Below are experts of layer 4 (counted from 0) of a mixture-of-experts language model. Rows are named router (the router's row for the expert), up (a neuron's input weights, with its number) and show model dimensions 0-223. Each number is 128 + 32 x the weight over its row's rms, rounded and kept within 0 to 255.
After each expert's rows: "comes after" lists some tokens at least twice as common just before its tokens as in all text. This comes from a sample of Wikipedia text that the model never trained on. Tokens count by the router's weight.

# expert 8
router [111 127 109  92 144 133  90 167 174  51  84 164 141 125 158 114 219 151 149  73 150 107 122 130 120  86 120 144  81 123 116 134 125 176 134 153 154 165 105 130 175 153  93 206 171 117 116 118 176 142  98 129 112 196 144 142 177 139 148 134  78  86 156 114 161 127 114 116 113 137 109 155 126 127 101 197 174 152 113 134 123 130 111 146 176 169 100 127 128 146 110 114 174 116 135 199 133  73 126 151 136 137 132  99 172 116  88 129 147  95 139 191 148 186 170  68 133 127  35 154  95 147 178 139 123  80  90 106 104 108 177 135 153 146 159  96 125 142 175 167  88 105 100  51  77 182 120 125  82  97  95  68 106 136 134 166  72  75 124 107 165 139 160 146 106  88 107 171 124 153 134 160 150 172  99 168 127 114 113 126 168 117 105 109 162 111 165 112 114 102 158  82 170 144 100 159 132 114 131 109  74 121 128  93 111  80 225 148 146 123  87 159 129 116 107 129 102 143 145 127 172 129 113 153]
up21 [141 175  97 143 141 157 171 119 125 125 202 106 136 129 163  87  97  68 186 128 151  89 152 146  63 169 168  86 114 182 127 136 129 128 152  95 145 138 115 156 143 175 131 115 110 129 158 126 150 190  66 112 141 140  58 138 113 129 146 136  81  96 151 141 144  64 206 153 144 167 133  69  97 118 147 168  97 143 124 114 102 149  77 119 142 113  96 101  95 106 119 142  98 154 179  81 142 112  63 136 145 109 129  86 165 156 144 152 138 100  82 145  70 110  98  97  77 108 160  91 120  54 139 112 132 121 144 141 155 109  94 141  96  54 121 102 159 159 147 122 150 132  90 125  76 160  68 136  85 108  80 129 141  80 114  94 136 190 126 115 169 158 133 168 121 175 126 173 110 134 104 104 158 179 141  40 184  94 149 128 167 120 158 102 193 134 140  96 162 117 144 167 133 121 146 118 147 124  93 128 122  82 161 153 165 148 169 102 130 110  86 129 188  81 121 158 131 137  47 133 170 112 125 155]
up22 [182 143 153 129  77 135 122 163 168  73  93 180  87  61 112  99 180 127 138 138 119 147 202 160 124  89 172 137 111 138 131 115 120 141 185 150 205  98  67  78 157 124 158 179 114 130 147 146 162  99 101 147 160 155  95 123  63 153 129  58 105 167 159 121 162  61  90  98  74  98  88 122 118  81 109 128 138 116 169 159 113 112 171  84 142  65 149  66 180 126 144 128 155 113  94 133 133 131 178 130 129  84 132 164 103 143  69 102 144 156 156  79 118 121  83 153 122 153 160 121 134 133 167 112  97 118 133  95 165 160 136 107 136  89 122  68  74 150 109 155 127 154 121  84 152  89 122 140 119 129 175 111 167 123 134 118 137 128 102 116 129 128 174 120  96 100 126 186 183  87  92 122 203 157 169 166  81 125 160  96 106  91 136 111 121 120 143  91 119  83 140  85 151 149 117  68 152 153 176 122 127 141 101  81 142 139 141 156 177 161  85 158 158 155 179 158 172 186 112 105 160  87 132 148]
up23 [183 163 119 148 126 148 119 172 201 201 100 196  95 113 110  90 119 174 116 146 117 129 156 152 117  98 158 160 122 172 168 153 180 114  97 138 165 134 140 153 176 112 109 201 111 102 121  79 124  86 178  83 186 192 125  90 128 153 105 126 147 131 171 152  85 141  93 100 129 128 138 178 158 117 132 114 151  93 149 123  83 161 142 152 132 161 144  83 157 100 143 138 129  86 167 171 101 105  81 113 124 119 112 166 111 132 140 164 122 123 167 157 152 113 137 172 135 182 166  78 122 141 189 128 131 129 133 141  94 137  51 115 136 157 115 115  64 120 104  87  97 141  84  61  93 101  96 188  79 149 138 151  89  86 124 102 147  62 107 175 176  70  93 132  72 121 163 163 184 151 153 158 141 152 116 219 103 116 119 125 159  88  72 149 142 146 114 127 150 132 126  88 123 167  93  89  86 181 168 104 172 143  89 156 149 184 124 119  78 138 117 137  94 132 114 129  97 117 112 118 109 114 113  95]
comes after: " |", " 0", " (", " 1", " 3", " 2"

# expert 10
router [ 85 159  87  66 157 126 112 114 239  39 202 179 109 123 226  83 151 156 150 166 137 156 168 127 133 152 150 143 140 121 169  85  89 128  92 131  97 129 125 103 188 144 168 137  86 153 145  83 126 141 152 152 144 183 140 145 158 102 123 128 136 152 135 163 116 113 104 165 146 125  92 185 109 197 119 118  63 145 108 131 171 107 136 193 107  80 142 134 122 129 107 143 121 115 131 129 145 110 122 114  89 112 134  94 116 123  76 160  81 112 121 103 191 211 118 162 162 122  77 108 139 110 166 149 175 107 114  63 142 121 150 117 141 114 114  99 122 103 151 132 151 146 136 196 112 134  93 140  91 156  68 112 124 137  86 130 155  98 129 130 182 146  65 140 173 122 105 104  88 156 105 147  84 114 132 162 144 134 179  99 186 101  95 154 157 153 134 112 161 127 100 105 163 110 116 158 159 111 122 161  99 137 125 125  72 119 122 151 118 132 196 196 122 104 134 114 147 168 174  77 144 145 152  78]
up13 [ 71 110 154 116 150 109 127 136 161 127  94 207 129 121 140 124 144  81 130  92 144  83 126  44 130 148  74 175 150 191 156 118  96 149 196 107 102 134  68 141 111  92  92 172  88 173 138 111 118 133 135 207  80 116 133 141  91 160  99 121 154 155 137 116 108 119 146 126 110 171  89 152 105 175 132 120 133  95 145  90 135 107 133 130 160 176 150 165 131 125 143 130 127 163 151 165 146 104 115 151 102 126 154 127 125 169  97 146  78 101 156 134 149 151 149 130 151 104 135 151 132 121 149 108 110 136 204 124 160 109 159 149 105 116  85 112 140  86 104 134 151 110 168 188 164 136 130 170 152 197 140 175  77 113 124 140 145 178 105 202 166 113 109 123  87 118  79 110 102  95 127 129  79  79 204  56 143 130 102 112 138 107 104 135 138 143 141 100 117 105 147 154 114 143  92  93 110 142  44 117 128 166  46 158 136 207 127 164 122  97 167 190 140 183 111 133 159 169 201 126 121 164 185  89]
up14 [160 147 140 143 123 170 134 175 136 154 133 103 201 170  86  92 162 104 119 117 141 121 176 154  92  90 112 121 156 122 113 129 156 171 121 149  96  87 148 159 170  62 114 112 127  91 136 103 166 177 128 151 110 133 112 176 138 175 147 151 100 125  99  71 189 125 118  70 161  96 145 106 111 116 181 175 135 122 128 135 136 129  92 163 102 169 114  98 149  88  98  86 197 148 155 163  84  98  83 102 144 126 170 127 112  28 159 151  92 180 114 170  95  91 112  74 145 146 111 100 143 152 166 164 117 140 156 114 128 130 117 124 150 134 123 147 106 170 132 136  73  90 101 108 112 150 138 140  85 126  93 127 164 122 131  56 144 191 151  76 160 163 113 108  78 165 109  86  99 156 177 171  55 132 122 163 116  58 152 193 161  92 127 126 209  73 139 119 113  69 142 104 189 164 135 163 155 110 126  82  58  92 112 128 117 107 155 114 155 117 120 182 114 136 144 159 128 136 144 108 128 145 167 136]
up15 [ 78 143 120 130 166  76 151 126 137  93  78 169 101  83 183  86 116 110  92 117 105 188 167 118  61 133  98 117 118 136 125 135 111  98  87 132  97 133 119 121 136 113 119 200 122 113  88 122 111 112 167 175 123 101 117 153 166 144 167 196 159 108 120  76 104 104 159 104  79 113  85  71  95  88 148 129 145 177 127 208  78 107  79 187 104 102 137 133 138 203 116  94 153 149 131 101 114 167 148 125 143 147 127 172 113  78 145 126 151  97 120 136 193 126 129 154 103 112 168 140 100 159 119 125 132  95  89 124  27  74  81  96 117 171 148 142 160 121 178 122 147 102 100 121 147 156  88 169 112 219  97 151 108 126 123 192 152 148 119 133 123 119 117 152  94 124 126 104 141 148 172 142 111 143  90 152 172 130 145 103 172 163 149 159 128 152 106 102 199 111 190  99 195 167  98 150 185 101 123 113 157  97 153 123 141 153 171  96 190 150 106 143 132 100 126 135 111 183 117  77 140 128 174 117]
comes after: " the", " in", "|", " United", " a", "19"

# expert 13
router [116 149  36  36 164 171  94  58 202  38 181 139 113 153 148 121 148 158 113 140 101 130 156 121 108 173  95 137  99 176 164 112 128 154 184 152  72 144 134 138 207  71 122 128  93 139 116 175 131 164 135 169 117 113 104 118 106 217 171  91 100 121 172 103 175 109  70 114 106  98 137 153 112 103 115 145 143 124 154 100 115 107 149  96 203 165 143  87  97  94 156  82 148 121 111 160 153 125 138  84 102 105 126 184 106  64 146 136 118 151 115 154 165 148 161  70 131 139 138  89 126  93 174 162  93 108 152 146 100  89 144  77 170  98 146 115 148 129 141 110 116 119 120 119 126 128  74 108 100  68 109 163 134 136 111  98 102 121 164 111 152 144 132  90 118 117 123 155 171 126 123 121 176 122 108 152  85  92 101 141 167 168 106 139 150 158 131 100 166  98 134 148  97 184 128  90 104 181 105 101 122 142 170 143 184 128 147  98 173 138 163 153 174 118 138  92 115  99 153 197 131 145 111 160]
up7 [113 123 113  94 163 121 104 142 125 130 221 132 190 146 143 106 101 112 121 124 102 185 176 169 168 135 130 101  88 159 133 114  75 133 149 124 122 169  75 131 149 115 135 131 123 118 136 143 156 147 122  78  82 139 123 120 151 135 141 112 190 109 131  78  94 133 166  81 131 114 130 180 136 138 154 141 100  28 138 158 194 103 147 118 134 132 104 167 107 122 153 178 144 179 126 125 100 144  66  87 147 143 128 137  82 113  93 136 149 153 154 145 173  97  86 120 134 159 101  86 140 109 212 183 170 109  82  83 130  88 163 131 175 110  54 103 180  68 144 172 150 136 114  81 105 102 130 128 132  96 135 138 147 186  89 118 141  98 167 144  94 142 121 108 138 118 131  96 149 100 136 122 125 122 127  84 183  56  92 127 114 148 126  80 104 148 150  68 113 121 184 127 100  70 118 140 209 206  87 123 114 166 101 145 176 168 147 101  98  91 106 124 161 100 146 145 154 104  96 146 178 159 121  62]
up8 [117 147 109 125  89 135 113 140 158 140 171 119 137 157 131 111 112 101  76 145 179  99 152  97 149  90  77  93 171 111 154  97 130 146 113 157  79 190  84 117 174 150 139 127 150 106 127 177 139 150 115 131 106 109 102  68 124 149 211 137 146 162 124  98 121 105 123  96 134  97 112  65 140 125 192 176 124 123 187  98 196 143  81 149 136 108  94 114 147  74 126  73  47 180 136 140 146 112 141 133 106 161 160 123 154 102 106 161 116 103 164  37 138  73 133 109 148 164 103 173 160 113 119 114 132  90 152  91 143 167 121 143 136 141 118 153 186  94 198 106  91 128 138 109 121 175 165 121 137 126  96  90 129 107  66 211  95 117 113 177 106 114 122 111 167  80 179  90 153 127 128 173 110 128 186 136 188 158 147 135 102 108 184 130  81 136 170 139 149 108  82 154 155  72 130 128 145 123 103  93 136  84 172 152 150 146  76 126 119 151 102 134 169 164  83 187 147  66 114  93 137 158 157 144]
up9 [120 160 110 148 163 150 124  93 121 113 127 119 203 135 125 161 110 119 137 135 175 135  78 208 172 125 127 153 113 136 103 147 104 172  96 160 105 119 139 140 136 182  95  79 133 180 131 167  99 138 160 177 172 126 172  74 171  62 162 130 157 109  89 121 171 162  98 153 116  75 122 124 156 112 165 165 151  99 188 121 138  68 211 120 177 140 110 131 135 155 138  88 101 161 117 181 161 127 113 141 172 137  99 115 106 133 150 115 163 128 140 116 152 101 122 133 167 125  92  96  85 147 122 174  96 186 134 105 158 133 102 145 109 132 126 116 150 130  84 138  86 153 101 110 141 110 184 145  96 109 111 140 146 121 141 185 154 143 180 131  91 178  75 174 219 105 146 101 214  70  79  60 138 172 152 177 136  66 109 136 131 122 107 103 152  79 134  73 110  73 141 104 185 124 129 152 105  95 110 105  75  98 150 162 150 165 148 134 109  92 161  89  88 106 135 170 186 112 119 142 107 126 119 151]
comes after: ",", " was", " is", " and", " to", " as"

# expert 3
router [150 160  21 136 190  72  83  97 188  32 196 133 169 114 154 136 161 120 144 130 116 175 145 123  94 118 147 151 128 106  76 139 101 121  85 106  76 129 167 117 164 117 131 167 108  97 134 146  89 105  93 123 146 153 127 118 171  54 162  86 108 146 112 168 132 131  78  63 121 112  74 116 145  94 120 132  82 187 140 141 196 104 112 192 105  60  91 139 130 109  97 160 136 165 138 122  73  90 124 174  94 170 111 122 142 135 115 105 142 139 159 105 153 146 101 127 134 120  86 146 105 143 116 165 120 136  25  61 116 127 117  91 117 137 139  89  96 143 133 132  98 122 128 119  74 125  96 144  83 102 121 146 154  93 122 143  80 105 121 121 147 192  85 107 105 135 135 170 159  91  95 126 134 124 113 144 161 106 158  85 127  67 108 107 145 132 161  98 159  68 153 129 146 131 124 143 121  82 147 168  51  99 181 137 151  87 172 118 118 131 118 133 112 125 122  70 121 175 153 128  91 137 114 164]
up6 [111 148 140  65 169 119 122 111 158 118 156 131 139 154 167 175 169 123 112 168 143  93  78 100  98 139 173 100 145 118 102 129 134 196 131 113 127 174 153  88 155 179 156 164 137  97 183 111 161 144 139 122 134 110 116 101 142 113 161 109 128  99 149 153 168 104 115  99 128 135  60 125 164 128 171  82 103 150 113 175 163 146 174 123 136  94 150 117 121 149 178 151 144 134 187  84 121 106 123 141  57 141 243 130 179 139 140  89 153 144 133  89  79 133  74 161  60 121 129 176 137 168 142 165 178 135 124 123  87 129  98 150 147 102 102 145  57 143 207 120 137  92 170 124 104 119 103 141 107 159  36 143 121 150 162 135 154 125 138  94 212 154 141 106 102 170 125 108 177 106 117 141  74 152 146 167 151  93 135  67 111 117 153 137 120 152 136 119 127 167 100 109 162 153 161  92 166 123 135 120 146  93 184 155 148 141 121 143 116  76  52 187 149 174 131 127  65 106 119 166 144 165 127  84]
up7 [114 166  99 110 126 150  93 123 139 122  91 129 121 148 100  80 118 135 131 167 151 160 184 164 122 114  95 164 135 107 106 171 146 117  99 138  93 109 132  83 133 100 111 116 142  50 170 131  63 160  80 149  87 138 176 128 183  89 104 135  76 114 132 123 183 155 120  98 139 106  81 132 114  67  95 171  92 134 139 166 113 134 155 170  88 113  96 157 139  97 131 193 143  70 139 140  82 138 161 164 166 127 163 136 105 120 217 138 156  89 109 120 145 124 118  98 158 115 147 150  98 153 136 196  91 126  80  91 108 153  87 116 124 133 122 100  86 163  87 153 107  72 124  53  89 134 107 134 145 124 140 147 106  89  97 156 100 116 149  98  96 141 138 133 123 146 131 171 163  93  58 112 138 125 158 149 113 105 168 218 111 107  88  90 116  93 172  83 176 153 117 209 131 227 107  94  69  99 114  62 103 146 125 116 151 140 179 175 120 144 121 156 134 126 130 113 124 159 120 179 141  89 153  73]
up8 [112 111  58  97 139 120 116 160 122 102 161 165 162  30 126  52 131 109  76 124 143 154 117  70 140 127 129 192 133 149 142 146 180 130 129  88 105 141 135 145 154  71 142 106  92 154 158  67 160  78 155 103 155  87 146 102  28 138 161 113 100 169 115 119 129 106  60 108 178 181 140  81 115 185 108 141 199 127 135  95 143 152 115 139 132 137  52 125  81 137 134  76 136 114  74 102 145 130 141 126  73 128 181 113  81 158  73 112 119  91 112 143 181  89 120 174 171 122 135 113  80 133 167 120 121 129 147 137 151 109 166 120 123 112  99  38 166 155 124 124 118 149 119 169 154 101 164 107 100 147 164  69 200 143 141 113 161 135 130 117 161  69 146  99 142 131 102 112 115 129 144 143  87 134 157 144 170 131 143 152  84 173 173 113  64 121 164 153 131 124 119  90  31 119 127 146 120 123  83 128 150 145 142 121 115 138  83 133 120  95  82 152 128 112 136 101 118 121 163 140 133 133 157 167]
comes after: ".", " the", " a", "–", " m", "′"

# expert 11
router [121 197  97  73 166 199  59 143 160 120 154 211 124 140  90 108 152 127 111 118 116 134 124  79 191 118 115 133 132 111 131 149  89  87 119 139 135 132 150 155 133 141 135  96  98 147 130 131 127  96 128 128 215 200 109  90 190 114 148 108 113 139 131 118 186 134 132  86 192 144 118 134  97  66 148 151  67  67 129  91 181 144 154 124 138 163 202 161 104 126 101  84 132 169 110 155 177  65 109 107 113 164 105 160 139 117 152 124  77 161  80 170 164 155 144 126 148  89 133 198  76 123  72 101  93 123 126  96 123 122  98 102 184  84 117  66 154 110 149 154 130 120 122 155 164 112 128 121 188 169  99  99 106 132 112 143 171 104 130 142 194 116 137 164 101 191 113  51 126 172 150 122 131 106 164 161 151 138 144 154 167 142 126 177 102 117 137 104 111  87 110 152 103 122 154 137 160 130 100 118 144 167  95 151 142 121 159 166 163 118 127 163 148 182 203 115 115  94 144 152 151 141 105  97]
up11 [ 98 117 116 102 150 122  86 103 128 128 155 193 209 112 114 127 109 182  91 121  89  95 133 150 129 130  90 133 166 101  92 181 118 107 108 119 102 149 144  56  75 124 148 128 119 135  75  78  82 175 166 176 110  89 159  78 121 127 120 116 143 143 134 155  73 113 150 128  88 151 132 155 142 156 168  99  92 110  90 177 153 110 112 143  98 132 138 165 106 117  80 164  87 113 135 127 152 138 143 188 156 105 158 194 131 108 142 108 104 154 132 152 104 178  72 119 106 135 134 196  99 214 148 183 100 138 110 106 126  69 119 149 136 109 135 128 174 109 143  77 130 144  73 109 171  67 145  82  99  79 130  58 109 101 137 179 161 131  56 114 132 108 138 101 112  98 174 123 116 121 152 196 101 151 104 168 173 112 153 193 138 115 123 134 130 163 172 149  98 145  97 107 101 155 114 118 146 136 121 100 113 222 176  98 133 157 208 161 112 162 154 123  97 129 140 149 119 170 165 163 143  80 112 115]
up12 [116 113 140 112 150 115 105 134 145 119 152 173  88 147 147 111 101 109  90 118 114  98  89  98 138 189  71  96  84 185 130 163 164 160 176 145 167 139 145 138 117 106 155 136 117 131 152 116 118  99 122 179 147 151 149 145  72 109 113  99 149 210 100 107  85 117 108 164 123 151 132  80 138 171 145 183 123 117  76 115 125 119 139 136  89 108  85 126 115 125 161  50 171   2 133 172 164  97 105 110 127  98 143 123 161 150 120 190  39 145 111 181  69 122 153 164 149 119 150 136 107 185 140 150 127 175  64  71 110 135 128 100 171 113 146  71 144  98 110 150 100 123 134 147 184 128 103 102 133 132 136  83 147 152 148 165  71 135 129 175 149 114 119 177  98 117 130 101 142  71 143  65 163 115 128 126 133 148 175 152  85  89 124 116 115 119 123 186 144 143 149 121 144  94 149 117 134  99  97 153 161  95 109 106 130 106 187 181  98 135  73 196 156 132 192 175 125 146 115 105  74  99 139  98]
up13 [111 140 102 133  84 132 120 139 175 143 115 118  88 150 123 113  75 164 138 192 213 105 125 149 109 175 127  99  57 158  85 183 113 118 103 135 140 152 134  37 116 197 165 124 132 158  81 174 151  93 120 150 126 113 138 119  74 113 190 131 119 129 120 130 105  63 154 118 184 111 145  90 106 100 136 134 112 163 106 139  99  71 114 120 124  95 116 128 125 104 152 154 140 100 104 112 136 111  91  82 117 126 124 197 152  62 150  55 104 123  77 139 151 141  84 137 125 101 161 108 134 130 156 155 135 141  97 106 128 188 122 128 146 183 105 166 125 116  85 117  97 189 111 110 120 130  21 113  90  83 145 170 240 140 143 134 113 122  98 120 150  89 179 120 140 150 158 149 138 150  92 134 109 136 142 131 100 111 101 104 177 159  68 133 119 115 143 139 160 198 145 121  66 161 150 172 158 176  81 102 139 120 150 130 127 148 143  95 193  99 127  87 178 130 129 178 134 154 126 129 118  75 135 144]
comes after: "\n", ".", ")", "==", "|", " ="

# expert 15
router [ 78 232 112  78 234 139  79 138 175  24 154 138  90 126 112 138 206 117 182 133 100 160 157 162 137 135  94 127 142 122 129 114 152 148 137 161 139 155 150 138 113 113  74  61  91  87 170 104 150 117 126 147 143 147  73 125 161 107 171 125 101 117 143  84 119 118 125 127 152 117 101 119 114 101 105 129  75 106 116 169 117 148 172 124  91 118 192 182 119 168 143  99  90 136 141 145 193  84 148 139 102 139 134 112 139  85 162 131 146 111 149  78 201 160 151 112 135  99 122  86 103 139  92 104 102 192  96  89 111 134 119 128 140 115 146 137 145  94 137 169 155 145 149 126  90 117 120  99 100 107 135  65 133 105  96 125  68 122  80 110 120 112 110  95  90 197 124 141 191 141 112 142 144 155  99 140  97  96 114 118 157 136  78 166 174 148 175  83  86 138 112 145 193 139 139 153  88 133 104 126 132 151 116 161 189 161 120 158 132  77 140  93 146 170 147  61 158 108 164 151 121 165 130 103]
up11 [129 134  95 153 108 132  79 129 141 123  95 137 136 128 101 100  59 104 179 114 114 134 169  50 129 106  85 147 129 143 125 112 120  85  62 113  87 129 132 116 144 112  89 156 114 103 134 117 141 158 201  38 135 146 144 113 117 135 114 108 136 175  49 171 141 177  82  83 158 123 124 133 152  79 153 116 166 139 134 146 153  97 110 145 131  83 118 142 178 154 101 118 181 146 166 181 139 111  46 176 139 164  71 102 157 189 152 130 118 100 126 125 154 148 168 117  84 127 129 154 140 158 119 184 185 136 113  45 129 180 149 116 100 149 102  87  68 132 106 180 100 102  90  35 109 139 152  74 151 111 164 159 121  96 155  75  99 162 138 136  85  93 169  92 134 132 125 139 148 152 140 142 119 142  91 105 142  90 140 106  90  89  84 113 107  61 110  82 117 138 134 159 150 158 138 134 131 126  95 162  90 115 135 118 113 149 160 161  77 122 144 154 120 152 206  89  79 115  98 128 166 181 114 105]
up12 [148 134 117 155 145 156  76 139 145 142 150 127 109  93 127 137 163 128 111 147  65 139 131 113  75 191 130 128 117 126  56 129 188 162 117 165 128  81 164 148 162  75 113 167  93 151 104  85 150  97 110  71 127 133 142  67 146 115 131 170 122 193  95  82  99 127 119 108  96 154 127 155  74 164  82 155 118 160 131 104 156 190 146 131 152 135 118 158 175  72 172  95 101 101  90 130 138  48 199 151 115 129 124 114 108  94 216 153  84 126  74 176 152 131 111 141 159 100 115 131 124 121 169 107 118 141  93 158 149 106 124  80 131 107  96 120 142 161 141 160 110 177  93 115 118 140 129 120 108 103 156 184  83 109  79 132 121 171 164  86 129 210 155 145 133 118 137 117  76 145 158 107  74 209 100 145 169  85 145 160 109 127 125 130  99  88  88 173 135 121 129 106 146 170 140 111  81 112 132 124 141  87 114 150  56 182 122 131 188 106 205 155 144 148  71 122 158 130 138 100 119 142 111 185]
up13 [104 124 137 130 209 129  83 146 183 149 110 152 111  99 143 115 142 149  98 125 154 104 119 108 128 127 111 159 113  88 130 108 138 192  94 142  77 133 136 118 166  49  96 175 157 140 158 119 131 149 146 143 125 139 158  82 138 170 144 141 136 159 135 142  92 178 130 130 173 136  96 159 157 109 101 119 131 132  62 116 103 174  76 140 103 146 114 114 143 155 135 166 148 148 164 159 148 129 146 127 168 102 134 116 121  84 158 144 118 180  76 110 115  84 188 126 111 140 140 151 140 103 138 136 129  94  86  60 169 190 101  54 103 165 113  69 136 140 173  70 120 176 116 136 170 173 119 211 142 132 147 114  34  96  91 152 141 120 141  71 135 146 145 128 120 135 107 141 131 163 145  95  96  94  80 146 130  48 109 140 140  59 131 168 118 159 135 148 119 118 129 167  92  72 124  88  79 173 116  64 140 110  99 102  60 163 115 175 139 142 118 150  45  93 174 161 161 144  83  93 131 188 146 123]
comes after: ")", " ", ".", " =", "==", "%"

# expert 14
router [129 182 112 106 196 150 116  96 255 137 176 129  89 155 143  89 152 132  93 107 151 116 124 109 161 120 134 142 108 138 121  92 133 154 135 156 161 154 154 129 169 105  81 114 132 153  73 143 106 127 188 121 180 115 111  81 155 151 170 120 109 139 145 122 151 130 122  75 207  82 105 116 120 145  95 155 123 143 117 150 121 124 111 146 141 136 117  85 136 172 128 148 114 103 112 175  65  66 159  82 125 169 169 151 118 110 169  96 108 148 193 134 155 183 119  97 135 109  83 119 140 127 113 140 147  75 114 100 133 117  64 144 152 111  99 104 145 124  64 193 158 139 102  89 123 142 100 117 130 130 146 102 130 114  93 122  68  80 150  92 183  80 118  89 134 140 129 140 114 133 143 125  97 140 138 164  91 139  97 126 192 125 107 110 132 185 136  73 126 111 123  93 140 124  59 120 114 167  80 151  68 162  74 147 112 117 108 176  72 122  79 123 109 212 180  66  97 176  91 131  93 132 103 128]
up7 [134 149 156 107  87 106 146 113 148 114 160 120 114 188 126 170 151 157  92  80 141 122 122 156 149 117 120 179 137 115  72 121 123 160 129  91 124 131 101 119 123 148 176 100 160 136  93 176  85 109 184 129  56 131 140  91  97 138 119 117 153 116  85  61 173 176 146 151 115 147 141 150 119 100 122  79  90  92 123  77  82 106 140  95 133  84 155 132 116 184  32 183 144 115 147 117 147 103 170 172  61 154 132 100 152 146  92 156 144 144 132 133 109 164 159 120 178 132  87 123 154 158 128 159 150  99 141 176 181 116 118  98 161 126  69 140 138 133 155 114  77 119 133  86 125  87 193 119 145  61 125 168 145  81 105 129 179 240 168 132  93 117  77 158 141 114 202  43 161 162 132 145 166 153 111 161 119 146 123 162 115  84  78 153 106  76 115 112 111 104  58 136 148 154 125 163 106 112 126 104 134 155  86 132 112 138 168 131 167 137  70 132 128 148 137  70 137 125  95 126 112 156  80 126]
up8 [130 147 102 118 146 166 116 180 172 118  80 135  96 160 113  46 192 171 140 132 156 137 144 104  50 106 176 163 128 128 164  66 114 147 156  71  75 158 145 145 154 116  64 151 134 136 134 150 146 130 125 138  74 108 145 135  98 148 153 166 110 102 121 136 193 144 162 135  69 125 122 126 126 162  88 122 126 121  73  96  53  70  45 100 125 131  98 126 136 118 104 178 156 107 131  89 116 144 162 101 129 113  73  80 124 172 142 127  94 154 105 172 132 168 106 128 128 108 138 128 148  81  50  48 190 122 119 106 168 160 111 127 189  57 104 110 113  86 115 141 160 114 127 122  88 128 140  98 153 114 150  69 124 161 139 136 123 105 197 113  76 182  98 147 138 149 166 119 103 146 189 164 141 130 117 140  93 108 143  96  69 175 177 186 167  79 129 108 141 155 141 123 103 174 193 135  92 137 174 126 128 183  91 140 159 111 121 139 102 128 133 135 125 147 124 136  90 122 171 142 134 136 103 137]
up9 [149 164 132 153  71  94 115 132 146 125 170 131  92  97 143 118 136 108 114 104  68  86  87 153  95 102 152 190 132 210 160 136 166 112 129 130 145 157 132 181 117 168 114 136 102 170 148 180  60 136 130 177 188  98 168 162 115 155 122 136 116 123 139 153 126 135 123 141  82  95 123 106 129 170  70  93 157 144 162 119 173  88 166 123 187 136 162 150 136 154 140 100 112 153  96 107 154 121 174 118 156 102  59 199 156  89 134 205  82 159 123 168 159 116 156 142  87 205 133 155 136 130 145 106 194 101 113 104 170 139 131 192 229 158 134 150 156 112 146 143 115 156 119 132 184 152 132  49 106 126 105 112 152 167 132 100 136 113 146 122  98  99 145 158  82 103 206 157 121 103 160 153  86 168 102 189 171 205 108  99 105 135 147 123 121 158 190 142 106 144 118 135 143 118 153  87 177 157 127 142  96 144 118  99 100 149 147 169 132 139 115 147 149 159 150 115  74 110  96 114 149 160 118 143]
comes after: " the", "-", " and", " of", ":", " a"